Below are experts of layer 2 (counted from 0) of a mixture-of-experts language model. Rows are named router (the router's row for the expert), gate (a neuron's input weights, with its number), up (a neuron's input weights, with its number) and show model dimensions 0-255. Each number is 128 + 24 x the weight over its row's rms, rounded and kept within 0 to 255.
Before each expert's rows: a language model's description of what the expert responds to; "gets" lists some tokens that make up at least twice as much of what it gets as of all text. This comes from a sample of Wikipedia text that the model never trained on. Tokens count by the router's weight.

# expert 12
It responds to: Commas and clause joints. Commas, plural s, en dashes in ranges and to, ending a phrase before and, the, which, as in dinosaurs, 1942–1943.
gets: ",", "s", "–", " to", "ly", "/"
router [104 147 167  86 111 170 129 109 145 107 116 117 132 121 119 127 133  70 149 140  55 142 137 132 170 146 135 125 143 146 120 123 124 132 139 152 138 114 130 179 155 159  84 132 118 138  89 141 100 143 107 103 108 147 106 174 137 166 116 148 133 111 127  97 108 157 128 141 112 114 111 113 148 103 113 175 125 127 119 119 171 153 123 136 131 154 139 174 119 144 125 116 137 117 171 111 116  71  96 103 122 126  93 121 127 133  99 146 147 119 119 149 173 101 127 139 127 144 138  99 134 160 161 154 143 125 133 155 124 118 145 123  97 151 151 109 100 143 132 107 105  91 127 105 140 176  88  85 106 100 118 107 151 172 130  83 124 120 119 149 135 102 206 117 114  85 113 121  91 157 153  91  91 155 139  75 147 140 125 162 151 158 161 133  99 142 132 132 108 118 148 150 110 134 121 145 120 114 152 138 112 113 146  95 114 132 128 126 136 128 160 171 150 141 132 127 125 144 143 134 178 134 122 127 105 116 107 152 123 133 135 130 133 143 175 162 117 105 132 142  83  93 131 153 157 148 116 129  94 116 187 113 180 133 193 113]
gate0 [128 141 148 107 178 135 117 114 128 133 132 194 128 161  83 133  88 111 106 127 132  98 141 169 139 153 163 102 129 103 115 129 115 126 115 119 137 128 119 170  96  80  94 160 148 142 130 169  97  92 139 111 128 132 126 135 108 140 142 115 145 156 123 107 133 128 135 120 126 110 161  67 109 116 144 121 146 112 140 136  78 139 107  89 133 118 101 150 111 148 162 101 127 144 141 154 113 148 153  75  93 124 130 127 157 193 123 109  95 135 120 140 116 126 117  73 122 127 137 132 129 134 129 118 118 153 101 148 142 145 128 166 114 171  84  97 129 169 149 114 133 131 121  98 162 131 141 133 134 118 109 107 133 112 103 100 142 116 148 109 115  93 128 148 141 116 131 120 136  93 117 105 177 120 183  92 135 108 127 160 126 127 135 101 137 108 136 129 154 117 124 132 121 112 150 112 117 122 121 144 107 123 142 136  73 150 130 178 141 103 158 164 168 164 169  96 146 100 145  93  79 122 148 114 148  67 124  85 116 172 133 112 131 134 164 120 100 143 131  87  95 139 142 128 202 105 112 122 140  58 142 133 128 137 145 136]
up0 [144 110 158 117 166 134 155 116 171 125 126 143 153 157 131  90 115 116 137 184 166 103 122 189 133 159 114 152 124 126 143  76 138 160 145 149 171 109 122 117 140  97 102 110 171 112 114 154 125 124 159 122 161 133 105 132 102  84 128 114 142 176  97 128 124 113 126 101 175 157 105  86 127 125 131 136 181  97 119 119 151 148  73 140 116 138 107 157 133 111 127 132 143 158 144 169 108 142 128 102 135 151 102  74 142 128 125 154 103 144 126 137 145 162 148 129 126 141 152 142 115 153 125 131 126 128  98 156 133 189 150 110 108 160 135 101 123 109 151 112 126 104  91  97 140  97 137 100 161 111 116 129 120 140 130 131 121 142 162 132  85 114 177 124 167  70 158 105 132 175 106 135 153 139 130 100 143 133 141 166 127 124 129 138 106 117 159 172 139 124 116 134 170 117 111 133 120 149 121  97 115  88 148 157 133 123 125 149  84  69 127 170 110 149 155 130 135 141 168 100  99 132 131 134 120 107  93 104 148 119 141 127  87 142 141 120 100 172 121 101  85 125 109 158 166 144 119 140 128  98 161 121 101 160 137 113]

# expert 14
It responds to: Table and field separators. Pipes in tables, colons after infobox field names, semicolons and line breaks in lists, such as Short name:, Authority:, Species:.
gets: " |", ":", ";", "\n", " |\n", "-"
router [101 150 194 160 101 147 151  88 137  95 103 123 118 129 154 120 126 143 132 112  99 151 137 139 135 163 157 157 108 171 136 126 140  94  92 145 144 133 115 174 132 157 161 113 119 167 124 182 145 127 113 107 129 171 143  78 166 154  75 168 124  93 143 117 104 128 148  97  91 161 125  87 128  93 147 130 126 137 122 129 154 135 111 101 136 160 138 100 107 116 109 124 125 141 139 153 147 134 123 118 138 152 110  97 150 102 148 159 125  98 147 149 147  63 135 105 138 111 106  97 150 141 131 121 145  91  97 154 147 109 135 114 133 168 130  95  83 108 139 138  89 121 111  98 129 132 103  93 109  96 128 138 144 149 123 104 155  87 149 144 114  96 174 118 156  74  66 100 106 126 124 111  90 124 111 116 154 156 117 166 137 158 115 163  66 140 124 138  98 117 154 116 112 131 132 133 121 115 109 183 145  84 138 134 108 107 153 120 171  84 137 138 147 115 153 129 131  92 130 136 147 140 123 109 124 147 111 114 109 125 107 123 122 172 151 160 128 115 142 125 112  99 136  94 138  89 127 100 101 128 157 100 140 141 124 112]
gate0 [175 102 122  86 179 137 130 116 129 146  96  99 144 143 146 127 145 132 132  91  76 164 131  83 150 139 145 150 172  92 140 120 108 137 150 150 150 152 146 208 133 130 102 141 136 128 146 136 126 137  70 128 144 119 116  68  87 138  98  98 134 147 117 146  86 105 106 168 100 171 140 151 148  87 149 118  76 134 126 126 142 164 125 158 153 111  98 140 123 104 154 114 157 136 126  99 140 120 155 133 112 107  97 145 121 136 113 122 115  67 129 131 164  95 136 105 165 129 112 136 123 153 155 108 124  88  96 123 118 145 113 136  91 122 133 117 125 110 126 129 175 108 137 108 115 129 128 130 138 157 142 143 147 173 134 119 111 116 123 110 122 139  98 135 142 140 108 167 105 106 124 166 124 120 111 105 183 106 119  77 141 163  96 106 139  97 130 127 125 146 163  91 149 141 119 104 148 134  96 152 151 150 141 165 102 112 145 109 144 101  92 118 148 115 135 147 105 132 137 105  83 106 123 166 143  83 114 154  98 159  87 162 121 122 124 158  98 115 123  93 187 122  85 120 137 120 111 120 112 136 128  97 119 133 111 139]
up0 [124 160 140 135 161  95 153 138 122 103 119 102 125 118 136 133 101 125 145 114 103 124 113 143 127 118  95 100 142 130 131 141 138  97 109 132 121 111 135 168 131 132 118  97 127 121  93 116  93  84 108 180 105 119 127 141 154 141 107 126 106 123 108 136 125 120 124 169  96 156 103 130 162 112 110 107 107 116 136 128 151 110 119 120 142 123 120  76 132 114 148 111 166  97 156 125 135 149 131 158 163 112 103 139 129 133 138 112 114 104  96 103  85  78 113 146 117 121 144 143  98  86 133  86 150 109 133  60  93 141 148 154 142 172 128 106 116 140  99 116 136 106 112 134 148 109  99 130 135 100 160 161 145 157 145 126 151 121 141 144 158 114  50  98 116 107 104 158 155 117  97 173 103 145 121 110 138 158 144 139 118 167 129 128 161 122 140 126 134 156 120 120 130 149 126 117 118  92  80 172 114 149 135 144 129 103 117 134 150 109 110 143 131 156 139 133 136 134 127  43 177  71 173 153 145 131 100 132 156  65 115 125 102 133 113 161 176  70  97  99 118 125 133 131 114 132  99 160 116 126  95  73 106 168 142 134]

# expert 6
It responds to: Number pieces. Digit chunks in years, dates, coordinates and table statistics, such as 19 and 20 beginning years, 70 in coordinates, 4 in score tables.
gets: "20", "19", "18", "10", "1", "2"
router [138 100 148 150  97 113 133 137 131 101 123  78 124 128 139  95 152 137 131 123 115 168 131 119 103 142 157 148 174 168 114 127 123 113 125 127 166 132 138 144 193 151 107 178 137 117  87 187 112 135 118  67 130 160 150 100 145 125 118 166 127 110 109  91  97 156 119 114 133  98 132 100 122  95 127 139 122 123 138 136 140 111  95 110 154 153  97 152 113 126 126 114 130 148 138 140 165 112  93 109 130 122  94 108 161  87 145 129 138  93 131 173 154 122  92  72 114 119 121  89 121 148 135  86 164  72 136 128 158 138 115 125 111 122 122 131 120 140 144 114 115 150  99  97 120 163 132 148 120 105 142 141 143 124  91  92 123 107 138 135 108 138 166 140 146 136  79 120 176 124 133 128  70 155 162 130 152 138 108 136  98 140 137 181 100 117 128 116  67 135 119 151 105 149 127 157 126 154 161 134 117 130 124 121 120 149 161 136 145  93 144 124 120 136 184 141 140  96 129 139 126 165 141 100  83 109 110 133  91 104  81 161 109 149 149 138 132 118 127  97 149  95 112 153 172 132 118 122 107  65 117 106 125 111 164 121]
gate0 [ 86  94 128 143 153 133 155  88 127  88 131  96 160 103 117  67 165 124 113 121 133 150 131 108 130 119 105 130 137 161 171 167 131 135 130 134 121  98 138 138  97 120 183 105 145  70 151 130 147 141 156 112 136  92 171 121 122 160 165 110 111 106 132 138 151 181 105 140 141 108 118 118 125 146 125 148 148 173 102 138 153 143 165 131 152 118 102 116 122 134 149  97 108 123 155 121 120  98 136 128 114 117  99 142 106 115 121 138  96 138 125 140 122 148  96 111 115 129 147 134  94  97 115 117 151 118 147 118 147 126 109  98 156 123 142 108 173 116 136 138 149 120 140 165 155 137 151 148  67 110 134 132 141  66 145 152 139 143 145 128 154 140 104 142 117 108 142 136 138 108 188 133 125 162 140 155 129 165  93  97 111  83  77 157 104  99 117 148 126  81 166 147 109 131 117 122  94 125 148  97 158 157 162 119 180 136 142 129 131 133 110 150 128 119 146 157 180 114 155  87 109 147 127 135  95 143 162 119 113 109 140 140 106 157  90  89 142 192 121 103 185 147 139 147 128 110 154 111 137 118 152 142 141  76 137 135]
up0 [ 99 126 132 141 160 131 163 134 126 111 136 104 186 106  96  55 126 142 102 116 108 164 150  87 136  97 105 127 147 160 152 216 134 136 119 143 111  99 111 105 113 108 170  89 154  98 146 150 152 124 160  95 124 114 166 103 113 122 147 134  96 117 155 159 137 154  98 139  91  98 119 130 139 139 140 145 142 126  72 152 157 140 165  94 126 143  84 146 133 149 179 116  92 116 121 105 125  88 133 139  93 154 107 143 110 110 112 114  85 111 101 111 130 167  81 108  98 156 110 129 121 100 105 118 181 116 150 126 143 154  99  92 155 150 126 126 142 118 144 115 157 126 161 161 165 151 137 149  81  97 150 128 144 117 129 144 154 162 126  96 119 119 122 139 121 112 126 149 135 117 139 137 136 129 137 154 144 124 121 104 118  98  94 145 120 105 122 151 119 109 136 143 106 122 133 120  92 114 134  97 179 159 162 129 163 143 179 122 147 132 115 145 156 117 115 142 147 122 138 108 102 145 137 155  95 125 158 157 116 141 136 124  93 134  80 115 131 175 166  98 174 126 142 108 115  93 143 114 108 102 131 114 131 109 123 103]

# expert 10
It responds to: Capitals and opening quotes. Opening quotation marks and capital letters beginning words, headings or acronyms after line breaks, such as "Addressed, AFC, FIVB, Location.
gets: " \"", "S", "==", "A", "C", "|"
router [128 117 149 124 119 130 151 160 121 108 113  64 124 150 110 107 155 122 169  88 131 115 133  94 124 117 134 170 177 161 134  94 171  99 113 122 175 156 141 141 139 160 139 144 105 137 135 187 113 128 117 106 174 163 159 125 165 119 109 116 135 166 129 106 136 120 128 133 136 179  75 122 136 103  98 138 146 117 123  95 158 112  89 120 138 147  84 131 130 122 106 119 109 120 144 135 191 109 112 128 144 129 126 125 147  76 149 191 118  87 170 167 130 119 120 128 140 154 105 120 157 135 137 133 136 114 105 121 138 112 128 135 121 111 136 120 125 117 142 119  92 124 115 124  77 171  54 150  77 137 122 113 163 155  96 143 129 120 153 130 155 122 138 130 106 110 118 171 129 120 126 130 131 119 139  88 147 152 117 130 125 162 161 158 107 119 137  72  38 138 139 148  94 112 128 142 133 163 137 137 154 150 115  84 146  95 161 122 147 109 135 127 118 127 161 120 124 119 159 107 135 138 158  99 125 132  95 134 130 126 119 123 127 122 171 125 171 148 118 114  92 114  71 137 134 119 112 120 103 118 126 137 158 139 125  99]
gate0 [107 148  98 136 108 117 155  90 116 105 133  72 113 148 131 131  73 117 140 122 102  98 131 123 131 119 119 111 118 117  93  62 150 128 119 125 100 129 149 136 152  91 142 123 131 157 140 141  88 118 175 134 148 133 184 167 159  85  74 125 111 146  99 130 149 150  97 103 146 108 148 115 128 149  57 150  95  91 138  79 111 163 113 126 110 116 123 122 110 118 170 118 156 158 100 120 124 112 120 118 163 134 139 103 111 157 151 112 143 120 127 153 110 102 130  86 155 127 105 155 143 126 126 140 124 133 115 126 125 123 120 131 141 110 105 116 116  77 146 119 121 135 152 176 138 135 120 117  63  80 147 133 135 142 135 109 124 146 129 141  60 164 149  84 134 115 105 104 109 126  93 153 121 104 132 105 198 136 150  80 123 163 101 159 109  72 128 114 107  99 158  98 143 156 121 117 123 136 139 137 115 110 132 143 147 126 105 105  98 133 153  84 134 158 107 171 112 139  92 164 122 131 153 106 104 118 162 114 132 121 124 140 127 145 135 131 113 158 157 124 155 108 170 130 151 110 106 139 106 118 145 157 115  91 151 135]
up0 [134 152 154 167  96 118 179  88 139 105  91  92 150 115  86 116 132 109 151  93 132 118 128  97  98 162 139 122 135 142 175 147 104 170 125 110 138 160 154 184 139 121 140 111 162 127 129 133  96 148 172 181 143 104 139 140 135  79 110 120 127 165 151 111 162 150  75 147 156 121 155  90 108 129 107 122 109 106 146 102 122 119 146 118  89 113 133 104 119 152 154 127 124 106 127 126 118 169  99 112 151 104  75 184 134 116 110 136 118  73 137 142 138  92 152 122 134 150 136 125 174 168 123 120 159 111 165 148 159  97 126 110 112 106 165 126 110 111 131  78 122 134 148 118 125 158 138 103 142 100 117  90 127 145 113 127 152 151 157 139 126 150 138 107 169 120 128 111 141 123  99  96 114 122 152  88 155 116 136  84 160 160  99 129 115 173 135 121 118  87 121 148 137 124  94 122 119 151 146 168  92  91 149 125 125 131 107 115 144 156 139 153 155 162 108 130 115 154 122 148 143 143 115 124 174  98 124 117  90 150 100  96 128 107 174 123  88 138 141 132 150 100 132 100 135  96 127 116 137 174 166 124 141 137 140 120]